config = dict(
    num_hidden_layers=12,
    hidden_size=160,
    n_experts=256,
    experts_per_token=8,
    d_expert=32,
    d_shared_expert=64,
    hidden_act='clamped_swiglu',
    moe_layers=[2, 3, 4, 5, 6, 7, 8, 9, 10, 11],
    router_score='sigmoid',
    normalize_top_k=True,
    routed_scale=2.5,
    balance_loss=0.000198,
    balance_bias=True,
    init_std_router=0.0344,
    lr_router=0.00208,
    vocab_size=15239,
    norm='rmsnorm',
    norm_eps=1e-06,
    tie_word_embeddings='early',
    optimizer='muon_variant',
    learning_rate=0.00344,
    beta1=0.93,
    batch_tokens=[65536, 131072, 262144],
    max_seq_len=256,
    train_tokens=656700000,
    max_steps=5039,
    dataset='wikipedia_en',
)
Below are experts of layer 8 (counted from 0) of a mixture-of-experts language model. Rows are named router (the router's row for the expert), gate (a neuron's input weights, with its number), up (a neuron's input weights, with its number) and show model dimensions 32-63. Each number is 50 + 10 x the weight over its row's rms, rounded and kept within 0 to 99.
Before each expert's rows: a language model's description of what the expert responds to. This comes from a sample of Wikipedia text that the model never trained on.

# expert 25
It responds to: Wiki heading markers fused with a first letter, such as ==See, ===E, ==P, plus some "the" and "and" in running prose.
router:68 75 47 54 45 60 53 53 50 42 46 52 48 54 42 41 58 32 23 47 49 56 53 36 50 43 54 39 30 43 48 51
gate0:58 43 54 56 47 29 48 58 55 55 43 47 59 53 40 44 27 40 44 51 55 47 55 41 47 58 52 51 40 47 58 44
up0:55 58 60 59 55 41 58 42 55 47 32 65 53 49 45 62 38 40 44 54 41 48 46 26 42 55 40 49 49 53 51 64
gate1:53 36 72 50 47 55 46 41 55 51 47 47 48 61 43 51 52 37 48 72 40 71 55 62 55 61 52 44 38 55 48 40
up1:52 53 42 44 47 53 41 50 60 55 61 43 60 55 47 55 39 56 63 49 49 64 39 50 54 46 46 57 25 32 38 45
gate2:46 39 40 48 49 48 50 46 66 43 34 46 49 47 24 60 63 40 56 47 44 38 40 48 51 47 33 58 42 44 40 54
up2:50 39 51 51 44 39 43 40 64 41 45 60 56 64 44 52 66 44 62 27 65 52 49 58 38 51 68 48 48 45 30 44

# expert 56
It responds to: Copulas and auxiliaries right after a subject, such as was, is, been, would, plus adverbs and "not" following them.
router:65 51 61 34 47 47 57 46 59 51 44 54 55 61 41 49 54 44 55 54 31 53 80 43 57 56 41 50 48 41 58 42
gate0:54 52 40 31 45 39 50 61 62 56 42 66 40 54 57 63 50 45 56 34 36 55 62 46 64 46 36 48 62 75 24 64
up0:49 64 45 42 35 45 59 64 51 74 47 56 56 69 31 52 43 44 57 45 46 49 58 56 55 54 26 42 63 65 44 50
gate1:54 43 41 48 33 57 31 47 32 38 45 59 54 50 51 47 47 61 58 52 50 52 50 55 50 54 48 46 51 34 53 36
up1:53 40 43 39 50 81 48 51 37 53 54 58 56 45 55 48 56 65 58 58 41 48 53 37 40 51 49 55 62 30 49 45
gate2:70 58 54 60 41 66 48 18 41 48 49 48 49 48 70 53 36 54 37 56 48 44 50 57 47 52 74 52 42 52 43 52
up2:63 62 85 51 49 50 40 36 39 35 49 54 49 65 62 59 31 44 57 34 44 47 49 33 41 54 60 25 49 59 31 54

# expert 60
It responds to: Plural nouns and plural endings for groups of people or things, often after the or other, such as students, players, countries, troops, cities.
router:56 44 43 55 41 68 50 65 68 49 27 53 54 51 49 32 58 48 36 55 42 36 52 18 57 49 47 31 44 52 69 61
gate0:44 64 47 50 58 42 61 50 45 48 36 45 63 37 59 50 67 46 58 63 56 52 51 33 58 40 51 54 64 59 78 39
up0:62 52 45 59 40 30 60 44 41 56 22 54 53 45 55 29 48 23 47 53 59 45 50 45 63 67 77 50 39 50 62 57
gate1:58 54 55 61 44 38 50 69 58 63 58 45 56 61 52 44 48 62 44 49 49 45 62 48 55 57 29 37 54 49 56 45
up1:39 51 55 50 43 39 39 67 57 70 38 54 45 45 58 38 57 74 49 58 52 50 37 46 53 44 47 39 44 46 50 34
gate2:59 54 54 45 42 57 63 42 65 46 31 74 56 59 53 53 62 51 60 44 55 53 41 26 50 55 71 62 50 47 41 68
up2:58 53 36 52 30 41 72 44 49 48 34 61 53 43 54 51 46 50 58 50 51 44 54 46 40 45 44 55 64 58 50 63

# expert 28
It responds to: First pieces of longer words or names split into fragments, such as tele in telephone, D in Dental, cre in creole.
router:86 64 45 45 47 45 59 44 52 47 25 54 45 64 42 48 68 44 50 57 54 52 68 32 81 58 45 39 35 56 60 36
gate0:49 60 50 57 46 49 58 44 57 45 60 65 38 41 38 41 37 48 47 08 43 38 52 57 62 39 39 38 36 58 58 52
up0:43 62 59 61 52 42 48 64 52 49 48 61 50 51 45 59 54 54 51 32 64 39 53 59 46 53 53 45 31 70 49 43
gate1:61 68 48 48 35 42 56 59 49 43 57 49 67 53 41 62 45 49 28 34 55 42 48 30 83 50 53 46 60 32 56 41
up1:59 69 41 49 40 52 58 48 40 56 52 37 53 46 46 66 62 48 27 45 61 52 61 42 79 56 50 50 42 40 45 31
gate2:43 32 47 55 43 46 33 55 70 36 61 61 41 62 32 59 57 54 41 46 44 45 51 58 36 39 50 49 61 47 45 53
up2:53 57 38 65 35 44 65 37 40 68 36 49 56 58 24 58 63 45 54 51 43 44 67 27 72 51 51 40 43 46 49 45

# expert 49
It responds to: Nouns and titles acting as sentence subjects before a verb, such as Pope, President, troops, authorities, father, plus name particles von, of.
router:47 48 51 44 53 59 48 71 64 33 44 53 47 45 53 23 62 39 51 67 52 42 66 35 70 54 58 43 43 51 77 57
gate0:34 54 62 46 55 45 50 49 46 56 39 62 59 58 40 54 49 49 38 59 44 29 50 43 56 51 32 71 49 54 34 48
up0:48 44 48 72 53 50 56 85 42 33 40 62 58 58 50 37 60 47 38 62 34 44 63 41 52 43 52 56 48 48 51 63
gate1:54 36 46 60 58 53 62 57 51 43 50 47 62 37 50 42 36 52 50 64 51 56 45 55 43 64 58 63 36 53 40 41
up1:53 50 42 59 50 34 32 68 34 50 48 64 51 39 55 49 61 46 59 35 58 65 49 53 51 56 51 64 56 43 49 46
gate2:60 61 32 69 51 69 43 44 41 45 44 52 54 63 50 48 66 42 33 56 56 52 37 56 47 47 58 42 47 49 61 45
up2:43 55 46 52 48 33 42 53 51 49 45 35 40 62 51 49 50 55 56 54 43 49 39 53 35 59 46 40 43 38 49 52

# expert 20
It responds to: Column headers and header pipes in election, sports and chart tables, such as Candidate, Votes, Party, Location, plus === heading marks.
router:67 62 34 51 32 49 54 39 45 36 46 63 38 52 41 38 52 47 46 63 41 45 48 44 53 39 52 54 40 49 53 46
gate0:50 55 44 49 43 33 63 38 31 44 47 48 33 49 37 39 32 51 48 58 56 38 29 42 57 52 42 59 41 59 56 36
up0:58 39 65 60 55 37 62 38 41 67 41 40 39 50 46 46 35 50 43 53 60 38 34 33 57 57 54 45 57 46 56 40
gate1:46 60 55 62 57 49 60 53 64 47 54 55 44 51 41 44 51 42 46 57 55 43 67 41 58 51 52 66 45 48 47 56
up1:48 53 58 66 62 48 60 53 43 59 52 54 42 48 30 47 49 44 46 47 63 40 61 35 57 53 56 60 47 49 51 61
gate2:52 33 40 40 53 59 47 43 55 50 37 47 50 37 49 43 38 21 54 35 30 42 44 48 55 53 45 36 61 59 61 50
up2:60 41 29 50 44 57 58 61 52 42 38 39 37 49 39 59 49 63 38 28 35 62 52 46 59 49 34 40 60 42 39 48

# expert 35
It responds to: First word-piece of a longer word or name, cut mid-word, such as tim, pal, viol, Rac, Pier, Des.
router:66 75 42 54 60 46 34 54 65 55 57 50 40 49 35 47 48 53 59 58 46 74 62 32 78 39 42 34 39 60 50 52
gate0:65 51 51 50 59 44 36 49 47 53 57 49 51 55 42 50 47 42 46 24 63 69 41 39 45 42 54 51 38 47 58 43
up0:51 62 56 35 47 51 14 65 52 48 70 51 42 51 44 60 33 66 57 48 44 59 48 45 42 28 47 46 55 49 46 54
gate1:45 64 42 62 67 37 40 63 76 34 34 54 53 55 56 75 49 59 58 65 47 38 56 51 43 57 43 66 52 50 63 46
up1:39 57 56 58 65 45 41 57 61 52 55 39 41 55 57 79 49 55 60 63 51 47 59 45 31 50 32 44 46 49 48 65
gate2:47 53 49 65 60 69 53 28 54 51 52 65 43 59 43 56 61 44 54 38 58 53 42 46 50 64 34 47 60 32 45 54
up2:61 51 39 67 54 58 43 49 51 51 51 53 37 58 30 40 55 47 73 47 50 63 40 42 43 52 27 47 49 33 47 69

# expert 61
It responds to: First names of people, often in credits, infobox fields and cast or member lists, such as John, Chris, Joseph, Johann, Steve.
router:50 55 48 39 50 60 59 48 56 42 56 39 46 48 41 47 53 50 51 70 45 47 62 43 53 41 31 48 45 50 57 43
gate0:50 47 76 59 47 58 43 53 52 26 54 44 67 67 60 57 50 60 57 42 60 62 56 32 50 31 53 48 55 44 52 56
up0:54 44 56 73 45 68 54 43 50 33 57 39 64 62 57 60 46 60 57 48 58 55 55 49 52 35 42 45 44 53 57 65
gate1:51 53 42 45 47 49 45 52 48 54 58 45 68 43 48 35 48 45 70 46 46 53 53 46 65 56 32 57 33 46 45 40
up1:40 56 51 30 45 62 51 61 53 42 66 46 53 55 34 50 47 41 60 52 46 48 45 27 44 45 37 46 44 67 47 41
gate2:40 54 52 55 46 48 52 63 44 65 61 54 43 42 54 66 40 49 47 43 54 39 64 52 55 29 38 62 52 52 39 70
up2:32 44 54 56 50 51 59 58 53 53 52 63 48 57 64 50 75 55 28 39 47 67 46 54 69 50 40 39 54 51 58 59

# expert 38
It responds to: Opening or middle pieces of common nouns before a plural ending, in science and technical text, such as recept, sympt, foss, dise.
router:61 75 28 44 47 66 49 49 46 44 36 48 53 63 46 43 68 59 33 53 37 45 53 40 69 51 53 34 45 75 56 54
gate0:59 51 45 37 36 64 53 52 58 30 58 49 46 60 48 34 49 47 51 41 37 31 70 51 62 49 63 65 42 49 40 51
up0:43 66 52 58 57 37 45 58 47 35 54 50 52 52 49 31 51 58 38 55 58 59 59 47 56 64 58 59 39 46 60 48
gate1:58 41 57 42 51 45 57 42 62 52 54 46 63 47 33 41 55 45 48 46 62 57 60 54 53 23 32 58 57 56 53 50
up1:37 54 33 50 58 64 53 49 42 39 60 37 47 60 62 35 52 43 57 43 24 59 50 69 39 30 35 62 56 61 49 64
gate2:55 54 33 42 24 56 68 59 55 49 48 44 45 45 65 56 45 61 41 60 52 61 68 52 53 70 66 31 59 60 42 49
up2:44 54 40 50 57 52 44 46 38 44 40 52 55 85 56 50 46 66 58 46 54 54 46 49 61 56 47 34 26 63 47 58

# expert 15
It responds to: Conjunctions and sentence-linking words in biographical or historical narrative, e.g. that, where, because, However, and year-commas like "In 2012,".
router:54 61 53 46 54 45 58 44 75 54 39 44 56 56 38 42 58 42 53 59 49 41 75 39 74 34 49 67 49 51 56 45
gate0:58 51 65 56 28 36 61 44 50 51 38 56 41 56 57 49 47 27 55 43 49 39 54 37 55 54 69 52 45 49 53 49
up0:46 58 60 60 38 49 54 40 56 46 51 47 46 52 54 62 45 38 49 34 52 42 63 32 65 49 75 47 57 57 42 39
gate1:40 62 67 40 46 47 67 38 61 52 50 47 61 46 31 59 49 60 40 51 56 37 33 43 48 41 42 36 45 63 59 35
up1:37 59 67 52 43 62 63 38 59 54 53 40 56 51 28 57 58 56 48 39 50 36 48 30 54 39 56 47 41 51 67 36
gate2:45 39 41 56 53 41 75 42 67 52 45 28 39 44 44 42 64 52 35 46 40 55 53 46 66 53 59 69 35 40 46 58
up2:38 53 44 50 51 39 50 55 53 63 49 30 42 36 43 53 67 46 49 42 34 28 68 50 65 47 38 69 38 34 37 53

# expert 26
It responds to: Infinitive "to", forms of "be", "which", and nouns for organizations or systems, such as program, facility, Corp, Limited, Committee.
router:55 59 47 47 28 52 67 56 50 45 32 66 42 57 50 34 62 60 39 57 49 37 64 47 71 52 50 55 31 59 52 43
gate0:57 61 30 48 48 76 69 46 55 48 45 38 39 48 47 28 49 46 56 51 43 47 65 37 47 52 51 72 44 58 59 40
up0:59 52 56 44 46 40 55 52 49 41 21 47 56 53 45 50 45 60 40 48 50 45 62 48 54 58 30 58 47 69 52 39
gate1:51 59 52 45 47 66 53 35 48 46 50 37 50 36 27 43 68 54 63 61 41 67 60 62 44 59 29 46 33 38 47 35
up1:51 46 39 55 45 57 43 54 39 52 48 49 52 39 58 56 60 39 33 61 44 38 49 57 61 46 47 61 39 57 34 38
gate2:57 52 41 82 48 45 55 53 61 45 42 58 55 28 41 43 75 60 68 41 43 44 48 64 38 21 52 47 59 36 51 71
up2:59 60 58 60 55 33 43 53 48 62 46 51 53 50 50 53 70 26 54 60 56 40 60 52 57 58 44 59 53 46 67 52

# expert 59
It responds to: Words opening an appended clause or phrase after a comma, such as including, which, especially, depending, resulting, (the, according.
router:61 68 46 38 42 56 71 60 53 43 49 57 33 64 39 55 79 59 40 53 40 48 52 42 71 47 49 51 39 47 58 37
gate0:52 68 56 53 57 60 62 69 56 58 38 60 43 69 43 47 66 69 50 57 54 50 46 47 58 51 41 56 39 36 58 59
up0:54 68 49 69 69 49 65 63 60 58 39 69 52 70 52 44 59 54 56 46 52 52 47 39 57 67 35 50 54 35 66 60
gate1:57 40 66 42 49 42 42 28 40 50 44 64 46 56 34 52 46 44 61 46 51 49 56 47 39 39 53 37 67 48 60 43
up1:50 60 54 38 63 20 42 61 39 56 52 43 54 33 50 51 69 62 55 49 44 35 35 51 58 56 48 50 28 48 42 47
gate2:50 64 68 44 23 52 46 71 46 45 53 56 59 47 64 43 62 57 35 38 60 46 58 40 48 43 47 49 39 64 47 67
up2:47 60 49 57 31 37 48 73 50 59 55 53 57 55 46 47 72 67 42 46 50 39 50 43 60 44 43 50 46 53 59 53